Weights of a small mixture-of-experts language model, trained from scratch on English Wikipedia: 29.4M parameters, a softmax router.
Below are experts of layer 6 (counted from 0) of a mixture-of-experts language model. Rows are named router (the router's row for the expert), up (a neuron's input weights, with its number) and show model dimensions 0-255. Each number is 500 + 50 x the weight over its row's rms, rounded and kept within 0 to 999. Numbers have three digits each.
After each expert's rows: a language model's description of what the expert responds to. This comes from a sample of Wikipedia text that the model never trained on.

# expert 28
router:466512479563549494463441567566509505494433455493391442518487471549464488477575418480533569521482544465397506480436530496541491474465522364528563501564546468535531518554461557414376552464501529505460549491471515476511469516494521489423441418576527520486453436450531472502459451560545544578502456516466518529491528540474648494504470480528441506453460499542559509551504430518482528515447487564524482426513594481434653476466495565607445567509415552463439519504499404480544565457433613491403545553441541561503486424459549535458506539521556465590504545418490574495462442554633431414439494479402500497506494474538562429496484551547543622535501502478555587482452568561507548437497513545503512521533544456461453434511470629449514550495479535448410432503493499540462494555521509
up2:532521463510453586510463482449531476548545561532458495434445420548466454641553452461546437424491433528557427538402486465453477526462440499408481568505532569484561482590509483519470508519537529551505479475468493473451519556516476465581536515445511476542480451531499468628528507524526526494543477534502465532495571478486564500406464578532520485499563447522446437578530575528410458587545528498480503528538475559511501548621479551520565445456495490459574569410504563480588495549605467570426530449402456419456457564478462429564592588581459491530490519516498375464602506545477399504510480535566544467475555526454467443455542514456451429421536431568567435561404524508505554561424570456440469530467530431466529529490462549422533434528531533505570486514568419476491506463551445
up3:538514468522511457523494525454483463583406492495525529555591520578452512591510438537563479475528412620522535430492448509478528484446501515535447481411494544471493518390441467563503548485433512560572510446547532506485517471614474422426428473477587440437448588534563582492518462453548579454539442482495535571506496495569524526411587550513557507488507479610443478453508519535512613609526538529490520516491490466422570462542496444452441515495499483535518437521512617539506452495515472542636514583465526490449481501584450495534496520554546525473482557527496510457526515535463563490444467549444584507441531511540463417444521452551441507526446489527519533470491440401598442566533441420471447487486510556538600410505528390459398453450572508504553505449447627462441509425543531
It responds to: Hyphens and capital openers. Hyphens in compounds like All-American and top-flight, plus single capitals, opening quotes and p starting names or acronyms.

# expert 0
router:582467446496500549478561491534420446565512482499539540444399534448444512428475480535490433542365516501558484496584526499495498448574541532569455541421459524478476524601475458460553464496459412563524549542554450425474554472486482500533526541547505573551492469546575460580545487525482449483492484540627498470430494443449555523490492497612558471533522563492367528476504552405585462458574575520518496569456522436458616509519510544549556442491496440513460515575441467470489426522482461529493512491506498529454436540491536541403455428447499515533377513476479483514490490471392551518497403611492559499548484439455419558493551501547550494565495533530507467515432467543522542474425531578499420436470478627518565521484572448488421429480556462503482530544540661410511470463451546
up0:416484497442494500498436561578464544446479531523550486528485421477462453459589474478489515522523548494566535455504523427424484432595474426533599343406512494574506512514457504464439486459518565511482483486498548528508474482545447544479458416480494520501527496505403541547461483452659518467405550518512577489513518426459572541408449482504410540455573527590496533520547401523477498498500458496500458525482496468401501449526573537514484562495614529565399496540588511554467478537529523485468547510553503439514567453347450459437542504577487552471533557599488528594546496452615521475485425483552467426504491534477508497540552477478518535569433505468606453521488566466547567432452541532442547600496455538423493487539509524447539493391469430421497467561454540436438541456488535
up1:530547498545451484553461484554567437385475504463397506629515565607484474489575483388518444485468546449546470511570519457503396445507536471419521521464520530557467428525520538545466521479452562456443559501418529491579520521507529516441477511425537506545465564563529497523504490492500559515460481494448551523407575477523571473499502520582529634445562413479478442471439456463488481534393484531543453563486446626530492495444425522543553500507454462456484549409528443504578484541473602429494463525516438500510536501566502505473481494453453554569460537495543552480530401490528411495412479467487504552429414375552458513543477577527603535538394486563410530547417494533552543527551437522485583466479569528509495519512462665507519435487500517570421478526465517550456510510519542
It responds to: Infobox field labels. First tokens of field names and line breaks in infobox-style key–value lists, such as Date of birth, Position, Genre, ft.

# expert 26
router:483517527533436502565492451500525442551527519572494491498543546386548487374470476525526457562433485550481464512513484513462450629471446436414468488443579511395481438411542495487536439487503520423413583507449507580510502492475552457493568521475572532577508512493549444511570524489574473579516501519521424497481474564476579530475385545497541553480567438478465483525540431565411405482537469451529422555437413391438459482536545536507511562501475541554485517435517459498606566483580478460465566551544569499508540490522386454569478513515521534427473509558459457458609524491507551566455483585492428472516342419485513558464443493493502487468468550528602531443526487472510539493489439474453525455461533558495538458419568554464548556605566537587462552486552560500536569474495435
up0:482609450447527474435480449537594447501473609499455489496448517543540491508460528495580509445523459531412561531525593456498499438558397512565424490466498482473530474470547459477477474522464547431486499572517512464508515538504598487453496470515603586457557502518449482564441488428483436461501370544442512550602572549538517585480493594535531498542495443508497535573598499479519513501474576503516540428531419488567496482525489457486517488536460444525487520479542466565517517596503466531467534513495513483522570570503532576535433464407492564560489660466517580583461527502531476422488421437474563465536495451464519464644564502471551408564484507477470482452510611381529477542417530546559451471512539505484449509530484503477589335490517432443440510538455452498558393466539467
up1:566574477497558422523523507496452481513486474396417457470550525608521393548506517463434437591423468549522451487426331478527500486469461516397433482525503533576575468535529436444532511553534569579499475524502549511488470547492389485496539451408452469536550526509474520446568401450552599413589573528509526539435554504583483597526484489404428488539476470520463427538483501527476410476483572517455510495455453480446470461499551462594462548476490552497484562502496520413484550454502508541551594558537555430451496493496560511411609463564531622500491535528535490475556518448430492504500497509460517537450604505503463487424532513479465464497457460509507533528494489484493456608534463477536540475555561528413541574517558500527609498518365575425433472539490485491458463561550464
It responds to: Consonant-vowel name pieces. Inner syllable pieces of names and words such as l, iv, el, ol, w, in Sull-iv-an, r-iv-als, Stan-w-ix, Pro-v-ince.

# expert 4
router:487540484589550406430479490550511401545512408532483464529581499532494461524464470494485511553572505501514495513546431495608412438547439492564591496522451438500474527458473468479494490560542546435581478419571502603440452506440463554584514504600530540468485455516643521466515506510459487596427460579504522496560560514491514503502483455389460384437493493559409562523596463423474501501491432448559471579539446524455458493451538465520572602581401525508471488560421490434452464433578548429552486504557512475558505542566480454427495574537569578516487485496436469530454516384475551524492505510466399549494555531474536431439502518478453521469548508516499557437560468520496482501465506498508448519533505421540597529549432392509600406623466497486445479513545477503487531496458475
up1:570476417519419439452531552520548485394426452479462521466442502473462473493578410406438465571444430508436491472513512661481460474564494492514530519431485451450552477486555564605574532478500554463543515482435417611507500451546488476502501444477518528497531527474464460493426502413547450498446399482589399490454508438558514549470505458508440481493516427576460501406512483469593524580469527538504524493481465492581475526502485505585517524558502529583599490516539624518558524551437512492481493526564459426599515502417464472584550559548526524524414592573491446496440529430471491466468547539467448444507449537396499521546492425539442525436476483481520566462516406513462462534462531492474568502520504537523487363490480525574519487378469489517414509553525498561558551586440441
up2:490490510545509539424419581523495514515468502471552578428544426532476522512522513352448495453369458506571538545482531532522508411569469479464581522485493515531526455518492406493421485517558509531490445432495462548533475434491460509494513493411466499495450470538392442603487554544421556469489515422529492547497454509448461531513530490394487514452459520584460549421541557567590475538496481515532464454564553470463484577519423545510470407474487497428606533513480498483463464520541588363607558527495544472503478404462508550605484509557417491519527579475538531483384584586482434435509490503461474390467491516548568431562512561536504409470457502414460500344478593509562585507486525493455506529601499488491498475586495526497494467484473449484467505548483434516549505585505559
It responds to: Initial consonant pieces. Lowercase or capital word-opening pieces after a space, mostly c, l, h, ch, cl, ro, as in c-andidacy, cl-arified, C-ross.

# expert 3
router:498485421472536505580619512571459458465428596523485488440444496512551651463468422517442504414494545566543441428535542459443562490563501488578546436503407509499537495464423474539555485575472521590450507469471497553505494584504577521469455495541518541439524520550572472515537498439432484562565480457504554454532555487595551464421578495510452447487491481541440545430498499501522595453556473504519472487536547465471443600583449492495554484568459473509468597553485453532482535483516400427574430498502498505477533549530609543436428442392467486511439487503402531521504470469411448445681491483464575540507483475433506526564562517500487459490549491521512508541471456487452524454520559454522504574445524523443488501493497435590573444382524505496498463502491586442467426513411398
up3:526607451563480487534461572553550479543491516484441449526512537511538489449495494508485493418475510593592553343477497508451510506468535453533469610482483445401444540466500449434471516511499475497473529427507471569557390520502488474495519485490519517458438534464420602545523486441507549547587584561572514398561551441570495566384445476444500433526609445612535514505489454471528529551555549472465556442440475416516558503457414486529497501454496471502480537631546514514550536428481551605520457435516490398452448469512501552439482432498514483555497520540453546589520461552498554486465462525480525512457559498501415604435528490500516577483440565487445631584504515471453464494464510456612432473537446504426507496491403569431425473475435519498560462466526529514521491589474437
up4:504554464517611508457478422527444450553551515416546535520586484581466524495517621546459492393530559532456469569422504460509536524404461545414564454515444455425532550489482468500482486494432494497503441462460492471590504493492467514467543563510488580500425551514377575433534506604445436405452496474524516569601580606571488499478557494523551566524544399525461496550476547485489506580560488598471502549505552426498515494460420486482463508434473421519469376486517552469480504534414506577537523491482503520469506516509451579457518436499608630579535536450459476553537531526542511528510479524451492452481525403449487554548493489358489454605478515406519589550424470517500470538559458560451503545501507529494538444450453494509500540480411437498517490484452445399563475544448521
It responds to: Table row endings. Line breaks ending markdown table rows, separator rows, and header words in stats or review tables, such as Total, Notes, Apps.

# expert 12
router:519538425608585586440509521575512488461553514412533457514552462502420588534573390527573405529584559539463439449497511455534412483505383513553501495510587532504445532473524566478525467576486484512495468419500456393506435530453476520563475508544549498546510508550573559580476526452578565557540442409535492559462477525442406539526556527522503447473527547502524457460598495440533541547455507514551611473427425545556583445430455541433515424456450478485496431512489409571507513488551520504503579427453399432500475442497489500488477514575451512477408532589617469578462592489445389486517490519517499448459517480542461468501498427406422523517529523517476553468487503494543431483576480497493570458439459452429498483543498451448554487456595513490564515491427476527486548414518492
up0:530422606431470537494462476578479492493447592500519501543498537508488480520472481502512526542394433472524481473544524445438478486392449474580440508514535500489460490559481515430476530412533487544536508576485519525509493494466575585547501520471472520486534509545559483498426455501539547499504406502460453477577433535501446450415477478394597529466568577541475433457565522481498415454424503573544500491421442429439518569532568529445592576504381475590567523536450454569504591405493565422506569488398475543581438501508438487530495542485448496526525478495509502516532540523464496534451571480534436633491496568509443535379529453471460529452473520483601489416428477561528527531508537490580501553497516549476482454608579452505509506594542559598480562471400440459476488435589589
up1:490545413557543450522555448538495493495543491516518462574376521547534574499422476482532508627534497471578463461512420480506448530503537515435446557539466528497468502518541519469519539444473554482538481528429475509526432530583522545433505552363559486521482538456471537428493507517520518505528448573492534549629587431505546478594552629526425531458525407511446439555470469452441481625410517546434542571445404588475553524464548554478562552475596409513464437521431415484545520430420587479532422486547477477439552563547532456477490505450517481463504487586376512481580482555481527464505454517517547517513503550483422511503545533467415525472549452456405609565504499391485549474486487420435513450492412513538545512521493481523555471424448506476463481528608543494500505533505535
It responds to: Prepositions and conjunctions. Function words joining phrases in running prose, such as in, of, to, for, on, with, and, often after a verb ending.

# expert 9
router:440548456456416428473468462499445521511390472436523564387518403488582569462481555459570560535510534557457505503448517452522445519484494513561440424585472591468474497629496464442499474573482571467531501610609471477472515409567471457548404517447513566592533439501487394511466474429435441545477434545504513551529515480525464492461597569515520503503408449516522521496480515533535516493494408516484455458501545489537561492549483513536559500450518566540436558480560458460537531436517611526493427564495465509488470422447479523505469504437483423422525517579526502420525550527508509580508553496479517538402547567443575475593418376494550566489563554554557442471465441431400509446529441418497426527535614535545596488523548503479486513484490522456435459533463505491500568505449523
up4:493470553522475494512515471548483513520496484473437529467466509440417573632581561471398520461508383525486553583427529528522523493554542461522407392497596529568514547564428562616557458534503479466575548470521525471488520557470520498488504571496536525537525518513488480510454449526558472492538455438570515441482468566473507402380499433458500586436450489518456521569541486524516496471574433488504553564510530519382526519546493486372463437496464482498561528502497522541447461469550433467437497483410457531465561485487438493482547523526554509456494581529454543426481444531479555614527452551473459479448487572488490518431569463495445514563501501474465462475465644508573647517567412483437529459566511484378376498543489432512492543521514460511578538493545511520598471440623501
up5:405508448507551464465438523526491472477478542531515466523452467469528432530558393539587470477517468434493443386534545509417521471546520519456489490481509444453541482434590435448487446526525459536553543453512514544550481531576537387474515372475504502546505476529504487508314432490482487466477498631526520476485511464515528581408483569445439576461526564554537379412499536480492376558486513456549481517527395394483526528505544503479477597486553468549537456597512566545482452468553482490537573608506588471573508473416494426571519605502540477562472508495524524474531482562476513570511409581474536446485443458506554522451449410549461483435480467555444549521448583508544476503498428521485490465459512416421559504519433594538494490519529458488513461473461395478423506464518450
It responds to: Digits in numbers. Digits, decade prefixes and punctuation inside years, coordinates, times and measurements, such as 198, °, ′, the ( before a conversion.

# expert 27
router:527474536506462521433570526400480424531549535510520615574553491482534425447487562464472540468504407417583564463420600452539548473429575506504636519425591466528526493508447466557528545441477464549537527508516483573451491471590557475414507427507432497486498487547469531507453481451557504438455510477489520451533511571566562451519535555459495556553490549500499411444443508539525502541460475487533559454520508464520398513582497450456583493475576469518534508421555522481420488551495428508495487496545574492566475467451409525595590443476461487532471457631526425489480482500408515472538475487431510494549536496471396551466474517552482392519522460490501425454572451448666483512488505445545550565548501532499506570595499555497554475528479514542460376589488403436536462541511433
up2:510524576479570510511583444541503499438454591406495571435498586506517487426565496497499488504598546533547472510535541460406519464507493526557501548461544391454479501472480432499554587487554457488452520531438456543487490488401486591510630503542556498528456514591470398534508417431450508498639422434520492438516525522487559504465466461522449537569466505537564489526484463470582539566469396490526539452465548480563540432542542497559477539510544522525555462477460514519499480438519452436421504473489470419549506511463494494454575478460559451541491487575526501502420387614507481408510461524546502462556524441412506491540517392509568551474526476547596472450535488530550548496442550495624526469519406500488400468496431571565457431421536427489435466469464455417517537555617438
up3:475485473530537536482529577519556422457400605596568517558441504525532426471506388477515544389471435466517505522463511538486421590571481544412465512494470543439492488515482498600549578589526522504534537511536487515474576449454514538567471553443489523500553564505531549473476480576396487555482400512516615492475539437507456576404487498424516468586508418493500493463530437388480522508442493434538440506536453330482504427500385475463546494489535415484466488503437582462468472506500473471450528454469502483486546529531524500475472544509544509512505475615513561538442434463583603473528532508555592449540466479501486419515574448471573533484481442421508527518491529493545468528454484587547547514626494522488592561491588529536518415439497609506517498452496440429472486452563444
It responds to: Place-name endings. Closing pieces of proper names of places and institutions, such as Chic-ago, Angel-es, States, County, University, -ville.

# expert 19
router:471389413439439414500422496460539524566514521460454507533545517516557412491549547389500553443541455588559564515428569505496603529440503470482552533475534491522539499418547496413531500450532579537472539514550418569450442568581485504469485502430525481588557525467473495486508405495534583418548452550479580397495524424522559470527522483461473533491457547464406498591483515519561441498461542434510580644550485518516535557524462528543489398488562468570528450425547469495473502541509419491512512571534550541487532536423468545480601457487479462516473526513447486462455408469506485509576563492511549470491530524514599575518477549441538544589487429451532561525539464447525394611487432517493515567438441459528477491582414442547485497397421536454546409541535493553455544515512485
up1:529509450482478528496510444537434524368623419497492500491581497502435533491518538494503444551477455452546464509448493570531531491523474490526543435473451526465415515536498497454510474455554570536540441555475557557662488493473575512480466475539558458506533497545558511522496460385563525524519548452480506565590408548410578451454457587560486401563456589487514532524443514547471494477565478409449517469460495427465485495421480398497569449475438434477470459611506519520562566475521556502547410437460438526556500523543424458430495573502517595459459542518421519522431470498435525592554565410448506459471464462454486565472432467571478522509552430467559523488455559553522618465402453511499545508561458514444494469495483547438519552501407483426518582598504519370524520484462509
up2:457483474486518484419540406563560503529514498452409482488530549500469527554446459532447456463495389448513596431562511556507447529578469520609500519465554475581484469492516400493518554522565422529536409516471471553492471451400431478570486522556532447467479472552476390539510468500579596483601511502497487478400568487567565513513417504495533401468578593504505460477512570495509533517480484540498521588440559594420464403581514525506521515494513595531539497498530558535498450491536493569442549460396559447579385541565476516436551480457552487530496493556504462535440436565509542478538432541431554450418583395509465435496470507445479512508461402524480543543545424606559490514514450468476423454500487438473478568579525492517526445497510522555398478455489478447467568500534395
It responds to: Names and accented letters. Accented letters (ö, å, é) in European names, plus common name openings like John, Bar, Car, David in lists and tables.

# expert 2
router:477635543513542519598503541463516477566512451504508506462508555458452425532500506532562446523535533446486499575452560530444410417485503509416437552459463519457563546467476507504437579516508548524482484410369497561550497582562506505561423547547452482468541528474467497564455477455457495483555538547589504500462419475468588488468432489403561561452564530495555502437475453503466502494515449500576553435431614479433486528514554486459515494500550450547549505548542475517370455437487434593521495559547516426489538574439484595522509557497487557520554494470492501487507553510496560599586480390484529597451548431544504510390527514580480576456427514550476529527409453452461503538522494432521461528410481463415482422539540453443541563411618537461502503442560461534587458585492483
up1:437448439456468500464460473598427483417423565487462516493468592481605572453542484601430531526559498487466566420575468446525467481503567560483495548439559520446527490480530501535448542475536581405512457484501457589480407382500457565481491507483491591559530515530494582457507516528579520594412521435489511490502499384545484428510518514532543572669478443455507526416494454517526492434508438504518573570539498461535502392440547494518538532447458487495586494556439533490499430478548547453582513585476505410551545509405540447516458439545510570516590592582485492509533535452431533533395463450472526443512465448406482543505530563535570445516553527497562480471503596476526502574482498449500542441544475522485445458488420494480629471418520541485529487489479492431518541534522471
up2:504583441483499534462529558472461512559538448529520545614466422436548489477447518499435445485536509482508501477527584441525478510607495502538512439526487457488534399530617531478536524488535552548516431415516409525509379472555386490518578501458444607573529441507553471438510499452572494516532516508462444483481506479582560565551395487469579483536563531482469402519501575470578543517520519494442600511386558460440487499535477532555504475507367482463548577506441478524562475503509533424457481500458509597541467383492450547557431500517529543458507502475494452520561472583508543530485469453460535511499522451539420557489447486505367475540446539461521571497552544462422524503585485377467535414472507601443389488482522578531576540552542411528477445406528485473540530462494509
It responds to: Mid-word Latinate fragments. Lowercase inner fragments of longer words, often Latinate or technical, such as recip-i-ents, via-b-ility, inst-all-ed, correl-ation.

# expert 20
router:485530500567614396520528480452460563471454551492456509494489422545517518483491581435497440469480517555540476488493564488401485422487522569494537544579514509504461451492436503532469470543429427458533345476561583523573444511500470491488428522531438460441447464550510495442487481516553493440436459512435450521540431577424517493508518467457563478417554541482452522462489538495499491423460609530486493450538450526569550435520481534513490516400616603475445428531460539512496509453510393547491517548551483311442533517586433548505499498451471457421507553473553440567516474578490450512484539554541522436595535531493474577498430563515511552523531468467630473579474591522491561431487500498546507452476516577621456511491465561410490514439458504497547511418556488482577484556598500
up3:540483491504472463475373486504479578430542537438462540546451447525386443502485532541438469498502474504490559503541479510537414602488531431526486469457514488439574510470558571448524576481563530457482503483475522477564535490492537532458581511471465552395545516408497513544498489464484481464487574536591481483447504441468527492495519582517437626584476439574457492512466467465532473495403425518423452470545529512416440468479474399473410489490570462459652528463419509431538472437466525471510594553474536474462650450528412474605459539486512493466528484583463506443434445457572528526542460492553537461531576512510534578547554562524522421522437477533445480500538567415534572488575570441500534494555434570371450526537479411508503477498522569403520569491444436485448500494572499
up4:520539443431454430588496602533453471437611543452388565481586537546400516592580481476585514488528477472494481486521494576532404490521520488528447411492511497510494493518499535603560462496564526513488551532460533530458566453484467465525557497419504561445529520575510478519386506568463464546500526534450453501517475502504600510568395567480535553499462427510482357440549450467490559526512613532511487533430488508488561563511501464493497432472534472571562626493428444466563512546516529547488476520483485531525481461515473432493512507487462534490521590518447490441513555499508585551515310450517598471515462582563401492413510550499515530507418466484513493441519439443591571537507399449489571523551431556496534456552508475499495489472527489473469565437447408552472586508570519
It responds to: Line breaks, section headings. Line breaks and == heading markers in Wikipedia section titles, such as ==See also==, ===Coaching, and breaks between list items.

# expert 23
router:444485572536571567556426524393593549447481601483511524436534473462455546530547550575479445440470516498572495503441498448494536490552540544626444486487538572539479484507553490493444476473502509463419467536464465477532545552533473499396630479512454520489544452514484466470522556506472463448522477522486503402543521477494500621534470470503539457472541431520421539450494504408568496409533548534509577546505505564530447544529485481476474564436440499444511518499540524508536447407600496511495531518515558492453496537456462517448510453502552589440406501567570557495516432512531508387418517487489519541498565396421568477527563471421478483480558479508565486492608447474494416491574460528452479554478459441454507486462515477506391437448544468522551466482376465514567654394653486
up0:479473513422558517513537379563409600492509551470472483523492560527542471549505475444486475401567458483491451482599524531475440573436527511496602422515416524508501533488527403538511502446496463545517498471506520495484455526495594550477511529531469506435482495408478504475556465401501474555514489539458549461480565485649577504567469465535556421441469530463495486515434479451529519530553475467482576580401551483444553524477354547481565498462540450497470514426528504504506517526531520581528487411536507467518541451523567490541518434487597533446466494549486481491500518564542562526584515489432545472351456465508429575490579470539540437650500475475515511526522564519553466582448426445415491524587479509462536580456533551516492338512567463418483433440492496488429520499429403
up1:499543436458537566650415453526477413412502422462527437484517607495481554519525563524593498602491437537494468497466519533513436527478462520426581440559375436548558448476523461550472587468524464549462535477425542575494554392433538512511500474515502610450494513498521490479559537495605582538584518447508438456556532586471538523450461521475491537530460472539389555438549473479530471447479578545476487464441477451453445425521541439509459503558565494463525540547497429461512491515470482485508491530528480449451448586371501552539554452428520450460416485562510498524413524469521456550567501499469470577522398492494410528483495547549517545447406533481538588475540481409525483584519475503497382446575500400596560545554452579538515500502495460505508501481541486452474558482507412
It responds to: Articles, prepositions, colons. The word the after of or in, colons after infobox labels such as PIN: or Awards:, and adjective endings -al, -ical, -ian.

# expert 17
router:524455491460513524421476452431468504444416524518502474417443469459486465516550460551413495501537567428593494478424530440455475552547394503508605482545529498536468434514516467382502453495412548560500461458573527459510518450453486472552517508515560542527505408516528539532463543574555540483505463486517607438422585490544498571593552460545533410503414473513528563591478492471488542486427588551449616456518524563515434455548540440543541474558527547542452443508599509585448439482559557425508502468535513521455535479542592537486476501533511540507482506522566521472537391514509501492461455513499566515464601369450457420393437433584479487509515443555603501457528484455487486473591506481472580471479517438467547558473485429604505514428451536435438437587542437422481496498577472
up0:477479528511481413564469541654582436535459453410552706377447436548427603468398397500477528574458508593477481529503543523518482464528469532399402435483573497442545541535479553546488542443479472496469521540476571507476494507490488514544540535498437545529492502495484441480446485525495610489531507471461582488510504505564488465524652567462473592478530482528469456498463475468517502589533505537426482502457505508452506413500469447459572411427393494418476544585497420553529450461603518409481486529492556463526479495456543460493518569469510506453451460510495470545434478508452494587519490458507575454533466487471470550533456566478509553502489474434408510379439456506454561532495546509514506514521445486508513566439490523500603433565554530558463475553442523448495544530508584
up1:478491486592475425570532498504419487476587418488440531526504488472479438535566452523455453509527500480432509486582496546438424496477477444481561479492576461458541489490502468475503509381418470567492389507468499516534557459572395573522519541419585533429566436571410479511488512445566580585464520578460495524517530543486527542441540523477598459515505457511422435516493572506567454491537475549544467462510464421480495508528489467506476527464411469532430431556463554505528452448497531551485474518487557467492551460475591490461670536543553474521514572579533452513503520568497584548618473396491549461484514518459371479533468490473413534504516553420541524499489515483539470452521420430504609465576468587483484475494610465372524381508415509440548423500468558504482434477465505
It responds to: Line-start list markers. Dashes and pipes opening list items and table rows after a line break, plus the, The, ampersands and Mount in place names.

# expert 5
router:415561600460596551525488534571458516492468435468485465486510466528458487587609529519451457579465579430479545446597493550543415432567535462458605507569461430524570538482492541520438490505484542443505479527466479568463479559505488523450522492506548504522482529526469481372451502505603448540484574557440475387419483430502553525536499595432503516428439516458499501531515579493549475500571606498543392547552519462570411480526556456437476523460417489443565541457570456419552572507522551522511466527463607498526482536478498494502463469547515478528462487468492587450410501456536449482451409422538387487488569427466433536494575556473517464578540541474544402415426492544461547529449492551440449534577556395511524491541549491484480502521558499565520434470436427441544476550473489
up1:518530455512548457469546536518537494445453488482489493435425517590478498472445400455520398550501465456566412501408471472547549602473524594453522427539425481613503496530557446469419521430432565474496547435506478548556531524493516482534567522453472443611478508496480480419449480521560525490476472541534449492488641511562420478552551447442519568478515535530512453507554502443445491530432494571521485535433513564474551473614429491650497455492436513483443450533495566541478464437495512427487485495598468467543453458438468440436577470497569477539452466561441457488438424523567560543544555538508568565463490519594500502473527529409467519461364478572565466493439517527525505585555485402542555545453512578518425524596581526528581518503510440424481468408511474531552521460497484
up2:469532543532542487579483483500631488465413548471539493518477357447575589476511530520459499529496438506504551549441622500410484504504552473497439581440517463476497566447490551542489565457425497518552537476469404498583498554493528464515493561530589522463613499483494582458414517555554453571450540550519485521489486531653512468510430447480550495545506543538480546483471454501564474498427498515513485445389491537524486475468423493501487493439522441502471522499521500491591527535475476369529435475486462408608494442487496596520512452426405552559487532507609458515523464509448507478514465525473576510461475534433484513578449426490444415516527387475518533354596481496516460477455481533594457460535499485527480533554431440409577444523473485545493407418519597510528571519538544
It responds to: Capital-letter pieces. Single letters, mostly capitals, inside acronyms, codes and foreign names, such as J-L-2, E-L-A, Tann-h-äuser, and odd word-initial lowercase v or l.

# expert 15
router:521460576495459649529544568502546526478532506465545515438436504467458494489491464512592429508458499478483511508528457470404587512478472494528470494542499474559565452558608510453524450398548535426546463549524526528476457439462454518508491520464557463523440473489476454495462452521487512469528544536495560460590598476501518475494460551501478574442478424502502457579515487472551511504601454560475417506465458583463485516485458541509479541657465437448518482533517482436498545482453554486539464412447471526490397624484504568461538485543455449528545438456496497450502479600601550461511611590565477472522450550518518586539590567469506547476444544442519577526434401551630508465503482504446591417501483512512403479455406446434516569561507389552527506549463395530436569470419511
up1:529529445595524449520517508484484480391523430514494486527528472589541446481483493430466543456468491491600581533475483574584535405537502503556514525432618507491420482434484449410522441433499566508521485416446468543474493511645532558520487535434516488528550453489561459570549500514580622498582561420488497420421490449470478518482461550531489423462442386524449442501477560509512446492468467565555517554513568492351500484487539522538556435422390493512478565411493548513539504511543545403560452581451513529537533591531424387492516499508562518480578508523553557579422520521450441485524474473568515527513577487464470503486563501440512479511556423514494503506439465476502661624460467464550574499514560440508507512506518510535458506474463519456517534511483399457536424482524471
up2:513471456457534516560521540520631503566527538536448528448599477552467528481477497501511553456514442529566576523532517447487574468468463505489508432441487512417558465513508552485521530517463460522510573478480489607466461436501508464508531455467530501512488490461473494450550456494484515464551465495378516394525518490507513458496516515581443515470509497550424524547487427415576529529451527447604540451526607545476534392472560468420453472441552610481573532485470404556502581437524567445460527560556412478549519552548456469521481505458649502464501482484533484521407475544583449540419542574446468386467506515513422511516534559539536577389524407503499494477606462514524499430577587591623593419491442442556493551565470522599477462463504551441457490455514477541554572460553468
It responds to: Mid-word fragments. Short word-internal pieces and stems before suffixes like -ic or -al, such as analy-t-ical, ind-ependent, h-t-tps, act, m.

# expert 29
router:499492472442485366549508514486412495392504554528516441614481438502521462497417498539563592502494453532498595541598500577577529530544573588445606516566500523485494507532487434494455531496537463547440495472442471457478489497464562494461517475535600469392493434455568589464551484440522555517520552451504451527473602492555480513488531556561435440517546582489487482465559487533565424475480512553530518459501524534549548522544484472556544497508513478546480471396570659516516490543422504461393485378440512483467514519536422518456550587419558607443515442503467537422458471499465476466541595520412449477538573478536497443554508472540493508495567542591532446532465552437496519446518499552517410485579466454419548471436516449378457510483493492519424573515452571545518539439473529
up0:485521516518617425475432472528475506601412554524403558511439419629503602544452473515541461501519523504471418519512487477449489441470530485454567559510563527479471631406498509483476498558462512547544475551498501540492518430530420517464531576535514443464517496481503489470476454435577430434495413444481475481536518516496603561509432450503560518487483466540510447518540435478446523633413462541432442497477504567527600460545473531536533468561523488510561494526515510543530547450505492449453507552499532552525516558467451495573546460563510463449507432495552554553519552633553580477565389439528518513487444481467455329495434589430457500495456469521522611454541526528480459558597601416542527393506512570511428590574459561500522493490514512504486436457493520448488548488486582
up1:530523517500456579474417480610580537517464535483528483416564450539595450498479559462619481488521452461568512525501540492375514564505515484401618480493444525480537509555462497492493519486565460455533544500450405520447452501464480546581480522469490579549410499522431492542422453482438517517548499534466494424540395481423525491544475477537488490542527614506605450484436551503451538491540432449509514561557513531464598529494605538545547541516493545514481534465533535500526476394595502451446467536417522432545416493506450419528545540424546478570560552545453516539488470473449481499532437514546519498431490525562469561498456489510500533568481474508506500486548576455444565463349507568493495412538473416452517382595517501492534493503458487585544494409377470421545535376493452
It responds to: Spaces and table numbers. Bare spaces in empty table cells, numbers in sports and statistics tables, dashes, and words like New, United, cent.

# expert 16
router:468491512494513578562483510446473445491419488512525441520526591484570495511383453481491537562513514535410573502435474485486473533403546437530493458424550489521559543597503565561490549475485451500571551467469547510545532463509430498523527499495486495553478605459431447493525485436490430505496516529437361473578548517531543485463415428426535549485498579462499608556611496448491506446455464491498513424362573510345409525448439460458479504534574535531534519560480514451495506504476393485472523362462577519553473493524534508622580492548501550592472456503460492449491503580515575499458472570570601490445405543554463489576555449504531469531475488491531538489462528467499488507498489499499520430435574440535461463476528457534530460571447529618520500544384473561502587519547534
up1:482491483469582490510532512623583481471457481527380426483489455474413502534505534468473496546413490498491435519440538593472499493495412551478496503457552472543494468451518459490410544440566454569541563530491576495549426414480472432496545442468563473502508562458593474461512449445441427434532464564440534448571556499576446554461542535468375483508397505510496490497582485538505551523473619454455528474527520441444516487447582595545409338483569509547499473490498568480598608514466506490536532435505470417540560429371495482588533461532455533479507518528489436490489578550542586527581501491512584517527554488514510573484517524504482537487428443426581528555486493440504581467512574453609504561463515601541496454492480482472514436495479504462495483496434555525440500453444417
up2:503635489586500568493464573510537520495580468395484530461571434454474456539515565522529512579525479496525469523459504528506473564577468460354452522518493443505381577474526474546561553502439481466438465512491536442570527525495509531466503528412510491511422529559484597524545488562520495513480592439497465613627515498537518574435429535623524475503491503584495510480485491515473585509457478491472587497497539430554455429486499545424479503458481496451512376483539504496488417520598483492473511425520496463425480468553497411542448421535530477584430476502537448475450560443535557524482480509499496452442570411477409509420568524510521480508519514451510460499517586496518626506466514489527467570556485549496544603492537515456379624542405397535485512496451498423570501450463424
It responds to: Foreign place-name pieces. Middle pieces of foreign place and proper names after a capital, like K-os-ovo, Bra-z-ilian, Ch-ic-ago, San Sal-v-ador.